From a checkpoint of a small mixture-of-experts model trained on Wikipedia.
Size: 11 layers, vocabulary 16384, 146M parameters.
Experts: 80 SwiGLU neurons an expert, a softmax router, a shared expert of 512 neurons.
Below are experts of layer 8 (counted from 0) of a mixture-of-experts language model. Rows are named router (the router's row for the expert), down (a neuron's output weights, with its number) and show model dimensions 80-159. Each number is 128 + 24 x the weight over its row's rms, rounded and kept within 0 to 255.
Before each expert's rows: "raises" lists some tokens whose logits its average output raises strongly, later layers aside. This comes from a sample of Wikipedia text that the model never trained on.

# expert 53
raises: "ur", "if", "id"
router [109 139 113 166  95 117 135 118 165  91  78 173 121 123 120 150 133 152 132 124 150 192  92  79 102 162 131 151 128 102  80 118 104 119  96 136  98 121 105 124 127 138 141  90 109 112  92 144 126 154 130 127 132 171 148 131 156  88 112 122 170 103 113 138 115 144 132 101  82  96  96 133 130 109 134 117 103 115 155 152]
down0 [135 122 112  88 129 106 138 132  83 160 116 108 151 122 157 167 158 124 124 162 118  99 131 128 147 108 180 136 132 181 107  74  98  83 158  83 112 109 126 145 113 131  80 142 154 125 115  71 125 160 146 163 118 152 145 150 118 135 153 117 131 117 122 125 113 109 165 182 133 130 134 141  91 131 116 134 125 114 159  91]
down1 [120 116 167 130 101 104 160 115 144 142 116 143 141 139 110 119 123 140 135 120 146 157 129  99 123 130 143  93 107 106 163 126 144 140 127 113  98  69 115 160  93 134 145 128 133  95 131 110 154 122 191 132 161 139 151 113 148 110 118 129 121  87 152 146 112 135 123 163  83 152 115 130 159  83 138 119  78  64  83 136]
down2 [166 119 115 142 115  80 117 136 137 102 130 127 152 100 169  97  84 127 136 152 129 127 113 113 151 150  95 139  93 120 140 145 154 131 134  86 176  98 157 140 125 154 162 138 181  93 165 128 122 119 139 173 123 156 115 140  98 105 150 149 123 122 114 128  90 175 150 157 148 131 139 167 121 119 136 128 111  96 159 172]
down3 [138 115 138 123  93  97 124 134 136 103 141 148 137 115 134 115 113 116 147 146 123 129 159 119 102 143 105 167 127  74 115 125 126  88 101  94 144 128 149 132  84 125 150 104 125 155 114 147 122 156 168  85 112 125 110 142 127  94 136  94 132 156 111 144 133 134 109 142 103 156 113 123  76  92 146 155 138 113 115 109]
down4 [166 116 126 149 180 140 130 136 119 118 156 157 118 101 138 143 149 116 126 142 155  99 132  94 131 135 146 199  92 144 134 132 104 110 186 129  71 144 113  97 134 155  94 127 105 147 164 110 164 134  97 120  79 116 159 152 145 144 124 117 155  90  79 123  88 162 156 127 187 134 135  95 131 158 136 178 112 107 165  87]
down5 [143 129 151 138 107 135  67  95  98 113 145 117 111 110 122 121 123 122  86 106 175 110 148 124 135  99 124 152  60 126 104 140 139 100 163 146  90 184 154 131  97 158 204  66 138 153 117 128 126 118 131 149 115  95 141 138 116 159 120 135 116 125  96 139 107 150 111 130 149 127 170  72 124  99 105 110 141 138 155 161]
down6 [130 116  80 142  96 142 174 129 154 136 178 125 109 125  96 101 136 137 139 112 110 139 137 140 203 135 162 146 155  72 106  88 177 111 104 131 160 160 140 126 135 128 125 120 127  94  94 109 129  79 111 125 157 131 128  99  86 171 135 141 119 144 142 121 122 117  76 133 126 153 142 147 117 113 133 126 135 139 131 142]
down7 [119 103 125 115 174 108  95 146 141 131 136 114 163 149 140  95 131 112 103 140  82 137 136 119 120 113 117 113 110 140 108 114 117 130  84 149 161 177  70 149 148  95 118 108 111 124 141 144 108  82 149  59 150 139 156  97 124 101 113 115 109 134  95 124 131  81 146 114  90 147  90  86 137 106  90 166 150 125 112 139]
down8 [ 75 162 117 118 115 157 151 128 103 144  95 136 170 103  84 136 121 157 101 136 132 104 127 108 138 118 133 120 165  62 140 134 160  90 130 129 125 133  94 140 119 147  82 137 102 130 119 138 100 124 173 124 127  84 114 133 110 163 165 127 106 131  98 120  96 141  87 143 110 155  97 105 110 165 135 122 148 174 116 162]
down9 [119 124 152 105  83 162 109 165 128 203 191 132 133 125 151 118 124 133 152 152 138 155 124 138 112 156  94 133 125 145 121 166 136 131 105 116 109 127 167  85 114 144 122 141 126 117 131 116 169 124 124 143 117 107  63 110 128 144 125 149  82 116 103 121 131 163 104 118 169 147 141 139  98 162 139 158 144 126 118  95]
down10 [121 128 115 151 133  91  91  80 140 102  93 118 150 134 133 124 106  69  97 133 107 139 131 114 151 158 100 116 112 120 108  75 126 106 121  81 123  95 112 144 134 128 130 158 109 115 143 123 139 118 131 122 141  77 133  90 115 101 131 127 124 116 108 129 112 177 127 118 138 136 152 122  99  84  99 147 124 120 111 132]
down11 [102 123 123 176 120 118 145 121 142  90 125 149  85  98 128 125 150 141  92 126 153 156 137  70 127 120 120  83 156 126 132 164 110 139  66 154  94  92 134 159 109 140 142 119 108 113 115 152 120  93 161 110 140 130 137  79 101 146 155 128 158 133 139 128 128 114 104 146 141 136 121 106 169 132 122 138 126 137 129 162]
down12 [ 61 145 125  69 144  96 129 177  75 130 127 104 137  90 141  78 124 154 120 106  85 126  93  74 151 163 144 118 153  96 103 133 132 151 132 138 159  83 126 126 112 112 127 129 144 127 126 143 115 136 152 123 136 132 129 183 131 128 147 110 128 118  96 133 126 148  70 132 135 136 166  76 148 156  74  93 108 107 154 126]

# expert 32
raises: "A ", "In ", "During "
router [112 145  78 143  92  97  91  96 173 136 107 137 168 113 124 168 137 152 165 112 131 149  91 119 140 137 122 158 160  89 111 122 115  94 116 152 119 122  94 169 117 156 138 119 128 138 109 134 110 124 129 141 144 178 186 145 129 110 126 138 126 118 149 126  95 156 112 102 104  87 107 120 106 190 145 123  77 139 147 127]
down0 [134 135 134 129 193 193 126 133 148 159 132 136 169 117 123 147 128 131 139 148 147 109 111 142 126 139 110 169 150 111 161 162 133 136  88 120 102 105 121 146 122 133 130 135  82 123 105 139 125 112 119 108  96 129 107  98 108 150 105 160 111 111 151 100 140 149 140 159 102 149 116  52 115 107 131  98 122 166  93 100]
down1 [113 126 190 131 128 141 150 121  96 125 127 150 114 101 154 123 110 168 126 146 144 162 122 115 121 112 130  94 122 156 131 166 111 158 127 107 146 134 129 117 112  86  97 135 154 151 120 132 119 153 127 121 151 156 154 108 123 134 138 149 135 155 143 112 113 117 126  97 123 117 131 130 148  79 158 151 154 112 110 115]
down2 [137 103 126 112 134 127 129 142 144 145 114 146 153 125 117 126 145 149 149 115 113 121 138 138 132 102 129 176 105 112 162 105 107  90 124 148 106 126 115 120 138 106 105 167  94  85 120 114 150 132 142 113 151 128 173 130 125 153 163 129 158 138 180 130 165 123 153 114 109 105 110 151 128 149 125 138 133 106 152 124]
down3 [145 132 142 122 133 130 104 140 150  64 117 125 110  91 103 148 102  97  88 150 104 153 121  97 172 134 141 116 103 108 139 134 138 133 134 108 163 147 125 120 144 135 130  99 140  94 113 148 147 126 135 145 136 125  92  96 135 111 111  99 125  91 121 124 130 134 114 123 125 180 126 152 156 149 108 105 103 149  85 149]
down4 [128 159 153 134 139 120 150 120 145 139 161 140 100 100 153  93 103 115  96  90 130 118 121 115 148 124 139 129 124  93 112 115 148 118 105 110 137 160 130 113 110 113 135  93 106 137 116 128 130  80 158  71 119  79 138 153 135  95 129 112 147 157 131 127 126  88  99 149 122 105 193 112 124 152 129 118 104 137 115 167]
down5 [126 129 129 130 109 158 120 128 111 158 109 162 106 110 169  95 109 177 132 179 106 141 132 152 143 117 129 136 120 132 154 166 107 132 115 138 120 143 115  98 122  90 114 141 118 148  99 143 129 129 130 139 123 143 174 153 114 136 158 142 111 105 148 157 149 141 187 138 116 147 120 129  97 118 146 102 139  93  79 112]
down6 [149 143 179 131 111 120 137 117 155 125 116 148 136 145 149 132 113 142 155  90  80 134 161 150  86 133  99 107 115  82 165 159 137 143  97 182  87 162 165 139 163 104 151 142 138 139  73 139 125 140 136 139 150 108 117 126 162  75 125 158 115 114 146 130 182 181 193 105  92 141 170 132 167 104 115 108 105 155 136 156]
down7 [ 86 109 165 120 103 113 157 118 142 147 105 149 148 149 109 127 147 149 150 162 126  86 145 125 187  97 110 174 104 134 112 112 136 149 108 161  75 123 134 131 150 128 127 149 132 102 141 117 165 141 113 100 125 124 141  96 137  72 121 142 118 101 159 141 151 139  69 149 128 148 120 130 145 123 166 153  87 122 123 149]
down8 [137 171 157 109 113 135 131 104 167 106 109 138 139 153 118 135 153 102 133 177  93 117 122 110 150 126 101 110 110 102 146 121  92 117  75 113 129 139 162 128 178 130 134 142 132 134 141 139 135 127 109 105 141 153 114 154 149 111 148 117 126 121 107 161 148 140 113 135 134 137 109 136 147 133 139 168 117 111 138 104]
down9 [170 161  78 108 105 121 117 166 153 117 136 134 116 131 108 161 130 160 136 139 101 101 141 122 152 106 131 119  92 167 145 148 139 178 133 106 142 126 145 118  96 114 135 144  92 124 116 138 119 122 110 131 118 111 100 112  87 118 142 141 119 139 111 105 131 132 117 139  88 150 132 108 184 127 128 103 104 122 118 109]
down10 [146 131  57 132  92 129 117 129  94 162 104 126 180 140  94 158 147 156 145 148 152 138 159 109 148 123 141 105 136 129 132  92 108 115 120 164 139 138 115 161  80 142 136 120 179 132 123 109 142 108 107 107 117 150 142 129 118 110 124 108 137 154 107 126 120 178 131 146 105 132 133 113 103 158 130 102 130 143 123 139]
down11 [129 122 161 127 152 130 114 122 144 132  88 135  98  82 125 100 150 109 126 153 119 132 125 120 122 111 135 105 151 171 156 164 138 155 114 137 148  90 115 113 165 124 122 138 113 117 110 174 119 109 131  89 132 127 147  83 108 151 116 112 147 127 149 121 157 152 136 136 113 130 130 200 121 154 102 168 151 102 156 114]
down12 [164 147 162 132 128 149 134 170 145  94 135  70 112  88 117 187 136 131 144 138  90  98 182 159 128 144 110 107 130 107 118 135  97 126 143 119 179 148 123 114 116 116 130 105 115 111 104 122  88 134 138 149 140 104 101  98 144 141 119 135 148  99  83 153 135 135 139 121 166 149 125 143 130 125 159 131 119 101 144 103]

# expert 48
raises: "- ", "==== ", "== ", "====", "Preceded "
router [131 151  95 183 122 102 114 121 134 118 115 133 153 128 130 146 139 127 134  69 151 151 103  77 132 170 145 161 122 101 120 150 134 129  84 121  95 151  82 138 127 127 138  98 104 100 139 144 113 169 122 128 118 155 152 153 155 102 107 148 136 113 105 139 105 125 114 110 133 109 114 114 102 155 122 110 145 119 162 143]
down0 [139 148 145 110  83 144 125 109 159 103 113 108 140 147 148 136 134 133 114 121 111 137 152 120 143 127 145 145 177  83 134 103  88 126 121 120 132 159 176 156 112  98 171 142 111 146 152 139 101 154 162 126  59 143 130 105 125 137 110 155 132 116  86 103  99 119 182 149 148 135 129 105 137 126 107 130  85 193 123 129]
down1 [180 138 161 113  93 111 114 115 149 144 175 174 144 138 136 150 159  82 144 105 124 113 109  87 113 107 105 121 118 122 138 132 166 113 141 132 134 132 113 137 134 115 171 117 101 197 159 111 152 157  93  89 103 123 152 107 120 136 142  99 113 129 133 123 118 151 139  99 141 143 102 123 152 129 147 146 134 139 130 136]
down2 [149 138 136 146 150 149 182 127  99 105 107 133 132 117 113  82 115 140 123 137 101  94 132 117 125 148 150  68  87 127  89 101 110 160 134 132 104 133  70 112 158 167  78 183 138 132 176  85  64 107 138 151 118  98 100 178 102 131 107 142 164 134 148 124 126 127  98 118 151 109 129 160 128 130 156 136 136 135 122 159]
down3 [136 143 130 126 144 116 128 136 112  80 113 163 132 112 200 197 130 133 145 122 148 110 187 119 149 115 112 148 145 163 129 123 141 134 152  72 103 142 121 114  83 122  78 178 122 156 139 113 166 183 117 163 106 139 141 165 159 152 129 149 134 123 154 139 130 117  80 147 143 135 148 123 142  81 153 184 111 122 117 153]
down4 [141 118 156 102 140 115 131 128 111 151 141 173 101 144 183 131 120 117 151 113 138 120  85 108 172 136 133 143 103 126 153 142 169 193 128 165 147 141 148 125 109 108 138 132 116 162  97 132 127 144 125 117  96 123 119 163 109  95 121 127 137  73 147 136 137 135 132 175 145 145 154 139 131 108 131 134 125 167 125 119]
down5 [148 137 140 138 122 146 116 156 103 121 147 102 130 122 135 110 104 143 108 125 148 125 115 134 131 142 158 127 137 150 143 150 151 127 127 130 123 124 149 145 110  92 128 137 143 118 136 132 154 171  81 124 110 150 123  97 131 149 145 146 141 144 108 140 129 121 237 153 132 105 138 126 120  53 148 117 157 140 100 132]
down6 [144 142 121 162 136 149 126 159 101 143 112 162 172 151  97 158 111 111 154 137 130 146 127 172 163 116 126 107 127 134 101 137  75 131 144  95 154 151 118 128 125 132 104 120 123 103 120 136 100  92 195  55 130 118 119 154 125 117 173 153 129 132 109 115 136 120 126 100 150 150 116 146 179 143 145 127 113  87 177 158]
down7 [123 117 148 132 116 171 146  88 119 105 132 117 158 149 155  83 142 184 136 109 120 124 138 130 194  80 124  99 149 102 135 144 115 103 133 145 162 131 104 161 135 142 124 136 141 151 142 164 124  85 172 112 143 132 109 143 129 125 109 102 154  71  61 111 130 143  97  87 124 129 135 137 140 125  99 114 126 118 156 137]
down8 [134 114 148 108 123  91 137 100  97 135 104 132 132 171 113 121 146 162 113 125  52 117 100  95 104 154 105 131 138 146 124  99  94 103 137 137 136 116 127 103 159 140 143  92  80 131 153 111 124 132 167 155 100 139 103 169 104 145 130  84  85 163 149  91 120 100 149 126  75 113 120 143 134 126 124 171 165 135 129 154]
down9 [ 87 107 124 109  94 124 185 143 134 149 113 116 139 106 123 129 109 114 183 148  88 117 130 133 126  88 156 126 145 110  97 139  97 146 140 133 142 124 144  90 136 108 140 101 132 154 109 123 135  96 168  75 174 128 137 155 112 139 123 124 136 121 134 114 147 138  53  99 139 123 133 120 137 158 126 142  85 103 171 112]
down10 [107 154 123 145 130 106 129 108 134 183 149 127 146 119 144 115 138 118  97 128 159 154 124 133 107 129 125 134 166 126 147 134 118 137  80 104  77 152 107 137 117 137  95 152 125  93 124 123 117 127 124 142 155  97 160 160 127 158 133 131 150 140 137 141 102  98  70 142 137 139 138 135 105 135 123 139  99 143 119 127]
down11 [139 111 125 150 132  84 139  77 172 102 156 171 160 129 101 163 183 113 121 127  74 106 152  84 169 130 145 104 142 122 107 154 103  80 136 101 115 111 105 135 126 151 127  98 140 115 160 127 118 156 104 118 139 124 103  88 144 119  85 140  69 160 145 112  92 133 112 129 104 108 110 123 146 146 154 137 165 135 127 142]
down12 [114  88 121 157  81 131 127 105 125 150 122 114  88 111 140  79 133 155 121 139 144 120 118 117 131  91 219 137 121 141 135  97 117 114 147 166 152 101 124 168 145 109 143 101 136 135  96 125 107  99 119 102 152 164 144  92  90 125 102 121 169 146 118 115 118 133 136  91 128 136 156 126 116 116 131 122  98 130 144 106]